config.yaml
num_hidden_layers: 14
hidden_size: 192
n_experts: 48
experts_per_token: 4
d_expert: 64
d_shared_expert: 64
hidden_act: "squared_reglu"
moe_layers: [1, 2, 3, 4, 5, 6, 7, 8, 9, 10, 11, 12, 13]
router_score: "softmax"
normalize_top_k: false
routed_scale: 1.0
balance_loss: 0.000196
balance_bias: true
router_logit_norm: 1.5
init_std_router: 0.00971
lr_router: 0.00113
vocab_size: 8192
norm: "rmsnorm"
norm_eps: 1e-06
tie_word_embeddings: "early"
optimizer: "soap_variant"
learning_rate: 0.00875
beta1: 0.95
beta2: 0.99
max_grad_norm: 1.0
batch_tokens: [65536, 131072, 262144]
max_seq_len: 1024
train_tokens: 490300000
max_steps: 3212
dataset: "wikipedia_en"
Below are experts of layer 4 (counted from 0) of a mixture-of-experts language model. Rows are named gate (a neuron's input weights, with its number), up (a neuron's input weights, with its number) and show model dimensions 0-95. Each number is 200 + 30 x the weight over its row's rms, rounded and kept within 0 to 999.
Before each expert's rows: a language model's description of what the expert responds to. This comes from a sample of Wikipedia text that the model never trained on.

# expert 26
What it handles: Quantifiers and noun-phrase words
gate0,244,169,232,189,253,149,196,219,193,188,230,246,202,203,227,140,247,191,192,267,182,155,217,206,195,213,174,219,186,232,217,192,132,220,210,183,189,216,194,192,163,206,154,208,197,225,207,219,126,192,173,224,231,215,218,163,155,159,179,210,211,202,165,173,149,247,243,241,156,206,233,211,199,209,163,144,171,214,199,171,256,172,224,230,222,169,221,186,228,167,214,225,163,155,213,198
up0,246,186,232,185,257,136,180,230,194,196,252,234,209,194,229,136,256,185,193,251,195,165,221,220,204,214,175,232,176,226,212,185,148,205,192,194,199,221,196,200,162,176,151,200,198,220,196,217,150,193,177,214,226,221,209,167,168,168,192,200,219,208,148,161,158,241,227,227,183,194,250,220,201,224,154,134,167,190,198,178,258,190,227,214,233,190,194,196,228,184,208,244,189,167,203,196
gate1,215,186,261,204,229,173,215,230,161,276,206,139,203,233,185,199,229,280,199,199,222,145,204,230,211,231,179,198,202,167,224,189,222,232,179,228,187,248,190,201,243,209,237,234,155,239,252,170,192,148,181,170,213,226,196,194,166,148,197,221,156,200,183,181,205,212,190,206,126,246,212,229,167,156,182,196,163,203,200,158,223,280,185,204,244,157,214,201,183,214,201,216,160,187,206,172
up1,195,200,246,197,220,180,225,241,155,258,187,118,180,225,208,210,248,259,199,180,245,135,232,206,223,255,208,176,198,158,250,170,215,256,226,236,184,238,195,177,264,228,230,242,123,248,219,175,196,164,182,189,214,223,203,201,187,164,193,234,156,226,195,168,176,216,196,223,135,246,218,253,169,166,206,196,167,194,179,156,211,245,206,212,210,150,217,213,189,233,195,203,150,179,184,182

# expert 38
What it handles: LaTeX and number pieces
gate0,177,225,251,199,146,169,175,202,224,224,239,177,156,169,229,163,189,170,226,186,217,189,139,198,160,196,236,168,240,184,163,199,243,263,146,198,156,211,193,213,210,197,155,196,243,225,194,222,211,238,208,197,190,199,145,190,206,246,211,187,218,192,189,195,133,231,228,161,187,203,252,234,199,186,152,212,211,243,250,231,179,221,191,165,158,235,197,229,190,223,193,217,244,211,236,167
up0,189,115,142,208,189,221,163,173,183,184,186,200,219,222,135,219,246,224,199,212,219,219,212,189,191,178,188,201,179,190,192,229,181,169,223,188,241,199,204,214,176,218,260,241,146,226,218,169,146,210,179,243,254,235,246,159,215,182,213,214,197,181,198,197,262,196,190,232,188,249,113,167,179,197,241,208,210,204,191,208,199,207,245,209,185,191,268,217,205,162,167,174,200,185,165,185
gate1,178,205,193,170,214,166,199,181,238,156,282,225,219,242,232,205,226,229,235,225,180,237,228,258,194,285,214,179,185,190,200,209,215,246,229,181,200,168,241,192,225,160,208,170,214,187,227,258,271,222,209,197,192,169,228,236,169,214,208,187,181,184,219,228,219,169,206,200,178,185,166,152,216,212,158,225,203,189,134,178,193,229,265,183,212,224,176,169,208,220,210,191,223,209,177,135
up1,190,194,205,171,212,171,206,192,231,173,282,235,215,232,214,208,233,221,223,230,186,241,215,248,185,290,210,170,178,192,205,202,218,243,223,192,203,155,255,199,219,174,207,177,211,174,233,261,263,227,214,199,187,162,230,244,154,213,213,205,201,190,223,239,221,183,205,192,173,189,167,165,219,217,155,227,194,197,136,170,190,231,266,183,214,227,180,172,195,223,219,195,220,218,166,149

# expert 30
What it handles: Spaces and number digits
gate0,234,170,187,189,186,212,209,203,197,236,252,216,213,206,162,220,253,175,202,188,205,274,175,165,241,205,274,188,172,176,186,199,173,178,157,261,220,225,184,148,184,193,232,156,173,209,173,204,192,226,215,224,173,212,230,215,152,180,221,186,134,220,264,208,243,191,212,220,182,174,205,166,232,195,194,199,174,204,186,219,230,281,188,215,163,204,222,241,197,227,208,164,272,238,193,213
up0,118,188,168,203,221,150,233,179,202,176,162,140,189,244,190,146,155,166,211,222,174,200,214,185,150,202,203,160,192,216,215,209,185,224,211,210,143,157,211,209,224,221,168,186,197,187,229,215,181,202,178,168,168,200,201,202,217,198,220,242,278,194,138,190,176,197,225,200,198,223,208,229,153,250,215,211,266,192,214,167,160,168,234,199,237,210,190,176,205,168,199,185,172,184,223,191
gate1,192,245,209,222,212,248,194,214,149,218,173,204,233,227,208,176,203,165,202,199,185,161,195,207,200,234,171,200,149,217,224,165,162,171,226,240,165,188,225,214,240,201,195,165,160,240,194,209,229,234,236,156,183,208,252,204,214,170,279,185,232,176,226,227,235,176,259,207,156,241,201,180,166,204,213,236,241,177,169,237,149,189,213,227,201,217,146,188,192,215,222,133,234,205,201,222
up1,198,266,198,209,217,230,187,165,162,200,164,178,227,226,229,162,183,161,214,215,197,164,180,201,216,232,171,190,144,215,227,140,200,187,180,244,168,146,224,175,225,207,172,169,174,207,206,210,196,226,241,141,205,205,250,235,197,184,277,198,220,196,208,235,226,199,259,203,165,214,216,186,214,203,227,199,209,171,176,243,140,200,217,239,213,228,169,166,143,194,224,146,206,227,208,236

# expert 6
What it handles: Accented letters and digits
gate11,210,226,169,212,195,157,184,208,209,169,205,273,142,231,213,201,206,214,241,207,196,200,173,193,248,240,212,190,213,237,237,202,163,252,191,166,221,150,246,192,205,191,185,188,200,206,179,191,215,199,224,187,239,202,193,176,228,226,187,216,268,286,185,227,171,261,214,216,163,203,228,134,139,194,211,209,229,203,200,150,224,279,210,197,144,192,205,241,146,212,152,190,187,174,220,227
up11,232,228,173,217,181,166,167,189,197,152,197,285,155,228,202,213,213,205,238,212,197,212,177,212,241,245,205,184,222,234,230,202,186,262,206,175,216,136,242,170,200,202,199,225,190,213,186,204,221,196,192,178,256,194,197,177,218,223,198,227,248,272,198,227,167,263,227,219,162,209,234,124,129,195,208,195,224,197,194,149,226,292,216,185,170,218,199,238,158,217,166,188,177,166,202,224
gate12,222,209,165,176,202,203,251,150,237,189,192,163,201,213,173,171,286,204,206,176,247,211,151,241,231,194,237,166,179,177,198,177,172,228,237,203,218,234,184,152,187,192,141,222,183,213,182,185,207,158,237,177,185,164,187,225,219,201,249,163,205,226,246,235,198,195,200,238,215,208,222,199,219,238,193,189,209,186,173,170,197,169,219,236,210,235,211,196,230,238,222,232,265,149,186,189
up12,188,212,226,213,162,203,148,210,171,240,213,176,172,186,215,233,132,202,179,199,146,186,251,196,191,230,192,182,192,256,156,208,246,172,173,196,168,185,223,220,247,191,246,192,178,199,216,225,180,242,170,225,194,258,211,176,198,208,175,247,121,180,192,173,217,212,185,135,202,251,216,216,198,146,225,242,182,225,239,229,180,235,195,151,192,153,178,191,185,184,190,162,140,235,229,179

# expert 37
What it handles: Name pieces and commas
gate11,275,123,227,244,199,168,248,211,179,241,144,233,205,177,194,257,168,238,186,159,144,202,204,206,218,233,195,233,147,189,213,170,184,218,177,230,179,154,242,229,209,175,195,197,215,226,192,199,174,209,232,157,214,175,199,176,217,209,183,260,218,224,202,214,214,175,189,270,238,183,199,170,233,265,170,225,157,173,202,172,198,169,221,172,212,191,199,216,170,164,234,216,202,213,204,194
up11,125,254,178,156,199,237,144,186,223,133,243,169,188,194,194,150,243,169,219,244,237,205,183,202,182,165,208,175,253,226,163,231,185,210,209,177,221,251,168,155,185,232,199,209,195,182,207,204,200,213,167,255,184,202,181,217,174,175,201,156,191,200,194,201,194,241,182,126,179,217,183,223,151,124,230,170,231,236,194,218,197,213,172,235,185,185,187,180,241,232,187,164,191,192,199,192
gate12,221,193,200,216,196,181,224,177,234,208,159,183,250,242,195,184,155,204,194,180,220,194,181,196,156,165,250,188,172,194,165,162,229,145,222,208,216,199,115,222,260,161,213,190,239,237,202,220,228,262,212,182,212,249,201,186,217,208,248,184,195,214,229,225,230,188,183,186,180,240,235,211,251,184,193,228,246,221,230,200,232,197,191,135,193,131,209,156,213,187,232,148,168,224,224,231
up12,232,208,199,227,186,188,229,177,226,206,161,173,251,240,194,181,159,209,206,171,224,187,191,193,168,156,257,181,198,199,168,156,219,138,234,216,228,210,121,214,255,152,209,183,241,244,210,221,233,243,198,187,222,270,195,185,207,212,243,198,195,205,239,207,229,194,182,187,189,249,250,205,246,182,190,225,230,210,224,204,233,208,202,143,194,136,202,170,211,192,223,153,170,230,227,232

# expert 46
What it handles: Colons after field labels
gate0,170,168,261,208,209,177,208,244,149,174,183,294,190,200,190,214,169,211,223,201,201,196,181,217,185,177,244,224,173,225,195,179,197,204,116,179,175,113,210,190,215,153,242,167,223,233,143,174,233,235,176,200,206,172,254,180,166,188,227,161,192,232,232,219,192,186,197,203,213,160,176,240,203,160,185,186,214,167,175,185,197,245,174,229,187,201,167,168,215,168,158,190,235,249,227,168
up0,178,207,264,203,189,196,194,239,110,193,199,265,191,201,168,229,152,214,236,194,188,186,189,214,168,161,256,227,190,193,210,157,169,215,129,177,149,152,201,194,219,161,250,186,210,218,183,194,248,226,165,207,190,190,243,184,181,192,212,160,200,235,266,232,182,194,216,193,205,155,202,216,182,139,191,170,215,160,190,162,181,259,173,237,164,197,169,163,228,190,174,194,223,248,241,178
gate1,222,241,212,252,248,229,194,166,226,207,232,237,194,200,162,192,168,198,204,217,188,255,215,194,207,245,217,256,216,258,165,207,199,163,233,201,227,220,147,208,202,179,222,181,180,196,191,150,149,222,199,172,275,163,244,200,219,183,158,176,200,206,223,166,200,220,201,185,169,189,173,236,183,190,158,194,195,181,186,158,172,176,223,140,190,214,217,257,165,224,230,241,187,193,173,199
up1,188,175,205,180,161,167,194,241,183,198,157,204,241,227,237,211,226,223,187,196,206,148,204,245,178,160,203,163,162,150,195,187,233,182,209,207,181,162,252,229,195,190,213,210,197,192,183,238,216,182,197,199,129,221,163,174,174,174,203,246,144,204,220,218,219,215,198,183,245,210,225,202,224,187,247,218,185,249,200,267,217,253,185,218,159,179,146,174,222,184,170,193,220,216,249,228